Weights of a small mixture-of-experts language model, trained from scratch on English Wikipedia.
Experts: 128 experts in each of 13 layers, 32 GeGLU neurons an expert, a softmax router.
Below are experts of layer 2 (counted from 0) of a mixture-of-experts language model. Rows are named router (the router's row for the expert), gate (a neuron's input weights, with its number), up (a neuron's input weights, with its number) and show model dimensions 0-127. Each number is 50 + 15 x the weight over its row's rms, rounded and kept within 0 to 99.
After each expert's rows: a language model's description of what the expert responds to. This comes from a sample of Wikipedia text that the model never trained on.

# expert 44
router:47 37 65 38 46 64 55 75 61 48 59 70 54 20 76 49 55 40 73 63 65 59 51 48 63 75 76 37 37 72 55 89 63 56 33 52 57 31 45 39 36 41 29 42 36 49 31 61 58 58 33 45 62 72 61 62 45 54 62 43 64 55 61 65 40 37 56 47 52 53 48 73 37 34 46 30 44 61 44 56 58 53 71 61 32 65 67 53 55 53 66 48 49 25 75 32 46 31 57 38 76 38 72 31 21 61 00 36 78 23 55 50 70 50 58 57 53 44 75 31 54 33 60 61 52 39 53 35
gate3:79 32 50 45 55 84 47 64 37 34 64 64 43 67 33 34 33 72 57 44 40 57 62 49 37 51 74 56 56 41 34 26 47 49 53 58 55 50 34 39 61 56 62 51 38 57 21 28 74 74 48 35 29 52 78 48 38 50 59 75 54 41 68 51 45 69 63 49 23 44 69 60 60 38 47 34 53 69 41 17 54 70 32 44 35 67 61 57 39 59 35 63 67 89 24 79 36 45 45 61 31 44 74 58 42 34 40 41 73 68 62 30 48 46 52 63 70 68 72 34 61 42 63 37 65 38 40 33
up3:45 43 42 63 40 47 36 40 28 59 64 38 43 45 50 33 40 74 55 28 40 42 63 42 37 12 67 80 62 65 35 33 62 36 46 42 41 49 50 35 60 61 59 58 52 64 27 34 19 55 56 59 32 61 59 64 34 33 37 42 50 68 64 32 65 51 60 36 23 50 68 56 64 53 40 64 43 62 28 29 67 66 24 29 57 65 75 60 48 70 18 73 66 45 39 65 45 55 31 66 43 41 56 79 47 71 58 43 57 77 67 48 17 52 64 66 68 66 56 36 84 32 63 40 43 47 61 49
It responds to: Definite article phrases. The word the and phrases like of the, in the, to the, The, mostly mid-sentence in prose.

# expert 47
router:63 53 37 64 30 58 55 42 75 65 27 14 61 45 51 50 51 45 66 48 35 53 53 48 71 46 47 78 73 55 45 68 32 62 63 55 34 43 92 46 30 58 31 52 30 47 82 40 56 38 69 54 45 43 58 63 65 54 73 54 63 57 76 70 29 58 59 45 48 55 40 66 42 85 79 54 56 48 46 36 37 39 42 57 44 54 64 49 31 66 65 50 63 31 33 32 34 29 61 38 31 34 44 40 32 61 56 65 69 59 37 87 53 45 69 22 39 72 24 55 65 36 58 54 38 34 40 61
gate3:23 52 23 71 61 52 40 24 49 29 66 53 37 41 38 35 75 25 37 66 51 54 53 65 39 30 73 51 57 34 41 42 49 21 26 60 38 77 48 48 59 58 57 35 38 58 29 49 61 58 64 42 35 49 62 58 27 54 48 54 16 42 42 53 61 54 61 61 53 21 60 59 65 38 66 81 34 47 39 76 68 71 53 33 50 64 47 50 79 46 53 48 29 65 22 61 44 38 48 69 44 38 64 31 59 51 74 51 30 61 30 46 38 56 75 62 48 47 46 61 56 12 70 54 54 83 50 29
up3:42 46 56 39 65 56 67 16 25 57 33 79 25 41 57 48 57 45 62 65 58 59 37 28 29 56 65 41 40 56 68 15 75 38 59 34 62 58 44 72 88 23 54 60 60 39 20 39 51 44 47 63 59 40 39 45 66 31 64 70 48 22 54 54 79 65 63 37 28 54 65 44 73 43 29 68 45 50 42 67 58 45 51 23 54 76 52 65 37 42 53 43 40 47 56 52 56 35 16 59 41 43 38 55 66 49 48 43 59 71 55 54 14 42 51 48 55 56 60 59 40 52 32 55 63 35 87 52
It responds to: Capitalized title words. Whole capitalized words or their endings in award names, titles and headings, such as World, Best, Season, R-ace, W-est.

# expert 41
router:71 61 69 63 77 57 46 51 67 64 51 46 39 46 63 55 67 44 28 48 43 28 32 47 18 70 34 47 49 45 30 53 29 33 60 47 28 30 46 36 59 65 42 52 53 71 53 72 48 39 66 75 51 56 50 61 28 74 63 64 80 51 26 68 64 45 34 31 72 58 38 61 44 53 68 59 68 66 31 47 16 42 25 39 71 45 34 35 31 66 55 66 62 36 52 78 58 81 36 61 82 53 40 60 75 53 46 61 36 65 61 50 18 57 44 32 50 56 57 52 59 47 25 45 41 31 47 50
gate0:35 45 51 46 50 53 42 47 61 52 62 57 64 36 18 35 43 72 40 66 52 55 47 46 46 36 53 58 51 38 29 47 27 53 79 70 40 44 54 69 52 61 60 44 24 81 33 66 28 56 47 54 71 52 17 59 43 71 67 50 62 23 38 70 35 37 55 31 56 20 64 56 43 55 57 49 49 53 57 69 66 49 59 33 52 49 31 38 38 38 46 61 47 61 33 33 43 67 46 57 37 47 55 17 46 72 65 00 57 49 58 87 42 73 65 52 69 55 39 37 60 53 29 72 60 54 40 30
up0:37 55 50 49 42 81 48 74 45 02 71 58 60 69 78 67 42 55 36 52 55 33 44 72 49 40 63 50 58 55 55 54 45 53 37 80 46 24 54 66 47 20 59 32 55 52 80 64 57 71 33 70 58 67 56 90 42 39 55 31 49 59 44 39 59 52 24 48 28 61 57 61 58 62 45 33 45 56 20 63 60 47 46 79 24 28 45 27 71 53 39 34 52 22 48 39 50 43 65 81 41 56 51 60 48 43 61 48 50 45 45 46 46 43 53 97 49 39 51 36 67 61 36 42 57 46 46 52
It responds to: Word-ending suffix pieces. Late pieces of Latinate words and foreign names, such as -ration, -ition, Capit-ol, Navrat-il-ova, Cocod-r-ilos.

# expert 32
router:44 50 54 59 53 75 39 61 59 56 50 54 43 40 40 37 81 63 44 45 35 70 35 80 64 54 59 66 56 41 49 55 34 64 63 65 55 71 64 55 54 26 59 42 48 66 52 65 65 56 79 66 58 42 56 54 61 63 69 56 52 38 41 43 76 80 63 53 18 53 65 53 59 68 57 60 65 35 85 46 43 78 44 40 34 28 31 21 57 46 20 60 46 28 27 70 24 41 52 27 18 46 24 72 68 47 80 44 51 46 51 36 46 47 36 44 68 56 48 46 66 54 68 64 66 35 43 19
gate0:69 51 44 00 35 51 40 51 52 70 75 52 45 57 67 62 51 50 41 56 54 56 41 63 60 73 32 45 67 39 50 40 72 53 61 36 44 58 50 85 27 74 83 60 57 22 55 51 51 25 21 65 70 42 40 49 53 51 39 43 74 66 44 22 58 49 24 44 69 44 48 47 35 37 46 20 37 52 67 37 44 42 74 76 68 46 38 47 46 78 43 43 45 45 51 54 71 46 61 61 47 56 43 47 49 34 47 49 39 46 38 24 46 81 47 40 57 47 39 62 12 52 59 17 43 56 55 36
up0:63 69 61 79 64 63 51 60 43 22 36 54 55 31 30 25 57 31 66 38 29 61 59 57 39 41 12 64 34 64 51 68 39 54 67 46 43 40 56 23 63 42 35 50 39 79 73 50 32 90 83 26 55 51 61 62 52 46 64 46 27 42 59 43 50 68 79 62 32 47 53 47 37 63 60 59 67 54 49 69 53 75 23 40 46 26 34 55 56 32 59 61 66 52 34 39 24 53 40 42 61 33 39 52 58 72 55 47 49 58 50 70 61 31 57 65 39 37 62 47 72 40 27 68 56 32 41 60
It responds to: Time nouns and years. Time words and year digits after in, on or numbers, such as in time, seven years, night, week, early 1994, 2020.

# expert 6
router:35 32 44 42 78 59 43 55 63 61 35 54 45 38 53 30 55 28 44 65 63 38 24 49 55 71 18 52 42 35 65 61 35 70 79 41 21 42 53 71 57 41 31 40 29 72 23 65 34 64 28 39 62 65 37 70 43 62 70 38 50 60 40 67 51 49 84 75 75 42 43 44 71 42 20 55 64 71 30 58 61 23 54 54 15 63 57 42 48 56 75 52 46 37 57 70 45 33 64 48 43 64 14 25 53 46 46 51 48 71 46 43 51 75 54 49 64 56 59 53 61 40 51 54 41 36 50 39
gate3:55 21 25 16 39 43 51 61 32 38 58 40 89 45 60 49 29 32 57 34 39 44 60 57 88 65 81 62 52 23 43 44 43 56 45 61 50 39 43 38 76 51 73 37 49 55 33 55 34 58 53 68 68 60 66 55 47 50 57 71 48 97 40 41 58 68 71 69 52 48 23 24 51 75 58 36 72 66 74 37 39 41 74 17 42 41 55 50 55 25 56 48 58 29 51 42 64 64 60 74 52 58 43 54 56 38 55 58 31 53 58 27 55 63 43 50 41 46 58 36 35 32 45 44 66 48 49 47
up3:56 79 63 46 59 35 52 49 51 64 42 70 31 63 37 60 45 67 27 80 51 58 48 44 44 27 29 38 57 76 59 26 68 23 59 58 57 60 51 51 41 48 46 48 60 35 75 28 48 37 63 37 16 25 41 28 57 50 41 56 53 21 53 31 55 43 52 39 31 58 73 67 45 21 56 73 27 22 46 58 40 89 30 58 62 58 49 46 53 69 33 34 62 61 47 53 48 45 32 25 48 54 51 65 49 49 73 19 86 44 55 63 44 25 65 44 38 33 38 61 56 68 45 46 57 60 44 35
It responds to: Determiners and possessives. Determiners and possessives such as the, his, its, their, other, several, often after a newline or table bar; also "ent" in Maxentius, twentieth.

# expert 13
router:35 56 24 64 37 61 70 16 50 31 50 38 46 64 69 32 69 30 66 30 64 43 70 49 43 52 68 73 63 24 62 48 55 60 70 39 37 56 72 36 53 47 56 51 33 68 62 45 57 46 56 51 49 65 44 55 46 62 73 43 61 43 44 86 45 53 28 75 43 35 56 39 44 71 49 73 60 28 53 18 71 52 63 21 60 68 61 69 42 23 44 63 45 59 21 36 45 32 49 80 45 40 60 35 39 49 59 54 32 68 51 52 43 64 56 32 48 44 51 62 76 26 24 63 69 63 75 38
gate0:32 44 32 52 32 46 48 50 51 58 59 50 68 87 75 34 70 65 48 40 63 35 53 45 35 25 66 47 32 28 34 21 54 50 58 49 53 69 61 33 49 39 50 43 58 32 60 38 45 43 27 77 68 67 42 58 64 22 57 46 50 58 16 36 34 48 39 61 60 30 51 36 39 50 33 72 39 59 30 39 58 41 56 52 46 64 15 12 72 47 35 57 59 38 38 30 61 83 58 81 57 51 32 49 39 24 74 57 39 64 30 32 37 47 32 59 64 57 32 48 55 42 42 38 73 58 52 34
up0:73 46 70 54 53 47 41 44 53 49 61 49 32 22 46 73 52 39 62 49 72 45 51 36 56 31 46 60 76 63 41 57 39 55 70 56 75 51 51 35 33 60 37 54 47 52 79 52 77 48 72 60 52 54 58 49 31 74 59 38 53 43 82 25 48 42 40 02 38 52 39 47 69 47 77 41 49 28 41 45 48 71 38 36 37 60 57 64 48 42 65 40 28 43 47 79 70 55 29 28 22 50 78 56 50 47 69 41 66 48 44 46 53 54 53 07 49 40 41 67 34 22 52 77 58 28 65 42
It responds to: Nouns/adjectives after articles. Adjectives and nouns right after a or an, often a word completion, as in a huge, a larger, an hour, the village's population, main, total.

# expert 61
router:41 33 70 45 51 73 44 60 65 33 67 64 65 46 60 34 65 51 67 67 59 54 25 66 62 50 58 53 61 73 47 64 76 72 72 68 58 38 72 64 48 43 38 40 43 69 30 71 48 51 35 46 39 74 73 61 25 71 62 30 39 27 35 81 54 80 66 74 50 74 59 64 41 39 50 53 57 37 45 51 66 38 66 40 27 47 34 66 55 54 54 43 29 35 48 76 45 27 64 56 16 30 50 23 55 78 57 64 25 38 73 54 40 61 58 41 47 57 64 45 58 30 67 50 51 66 52 53
gate0:59 43 34 46 48 53 78 55 72 87 75 49 46 43 59 70 53 34 51 21 58 57 57 65 37 42 49 70 78 76 62 56 81 56 56 65 49 34 51 70 37 49 54 37 47 58 51 33 83 38 36 25 24 47 57 54 47 49 36 39 35 47 55 55 35 64 60 48 61 53 12 54 34 42 77 56 50 37 19 37 74 71 77 61 48 39 46 81 38 44 65 53 41 67 59 43 61 36 73 66 68 27 66 33 34 63 45 55 45 43 26 67 52 55 46 41 50 18 33 64 57 34 63 50 40 41 47 40
up0:76 56 29 46 43 78 63 40 68 57 67 62 45 51 29 64 42 55 67 49 47 75 52 43 35 29 66 50 57 77 48 10 65 65 52 72 54 23 44 82 52 53 45 55 59 46 51 34 59 51 27 44 54 45 81 42 59 35 28 38 38 57 73 28 43 44 63 59 59 77 45 53 45 45 50 61 39 34 20 16 66 97 53 86 46 42 50 63 50 39 63 47 61 37 54 45 46 36 60 67 71 41 54 48 52 73 66 49 53 46 34 64 40 39 50 33 58 16 35 48 58 30 50 50 66 47 40 45
It responds to: Determiners and quantifiers. Determiners, numerals and other before a noun, especially time phrases after a preposition, as in the other hand, the same time, another year, one.

# expert 2
router:54 30 64 30 32 36 63 78 80 39 34 55 42 41 52 66 77 71 69 79 37 65 62 48 57 57 31 66 61 58 71 65 36 49 39 26 30 40 41 32 32 23 30 46 39 49 67 40 32 41 47 57 45 55 20 35 67 46 49 55 53 63 43 66 30 40 70 34 36 36 47 73 30 61 43 51 88 61 27 55 18 45 46 72 66 36 62 46 50 38 65 60 58 25 53 41 54 75 66 39 50 61 36 45 39 68 48 54 76 28 46 75 43 49 65 67 52 59 56 60 60 71 58 66 51 52 33 58
gate0:64 29 37 49 42 84 68 48 59 63 89 46 62 30 17 48 40 55 66 24 66 60 40 63 56 22 68 73 71 53 66 54 50 54 34 70 13 40 37 54 45 48 59 44 34 48 47 58 60 50 25 62 39 61 57 63 56 52 51 51 33 16 26 47 36 80 51 56 49 51 69 63 49 43 40 39 58 62 20 35 58 57 53 25 65 52 63 50 47 64 75 44 40 49 42 42 47 42 63 35 39 11 12 26 46 33 65 46 43 52 43 73 52 53 78 64 58 53 53 51 47 46 43 67 47 41 33 53
up0:63 51 25 52 57 70 40 31 58 55 47 62 63 49 65 66 54 25 41 58 40 55 36 46 37 66 45 58 54 34 53 57 48 50 71 71 27 43 47 49 57 73 34 38 38 75 39 48 48 51 40 26 62 58 45 51 37 49 78 72 51 53 74 34 47 53 34 57 53 27 24 39 64 32 75 66 38 52 27 42 58 54 35 50 56 44 24 59 49 59 62 47 45 40 85 48 82 76 36 15 68 76 60 42 39 75 07 54 43 69 25 31 42 60 63 46 73 64 68 59 33 50 47 66 45 39 74 38
It responds to: Institution name words. Capitalized words inside names of universities, colleges, schools, leagues and parties, e.g. University, National, State, Arts in Master of Arts.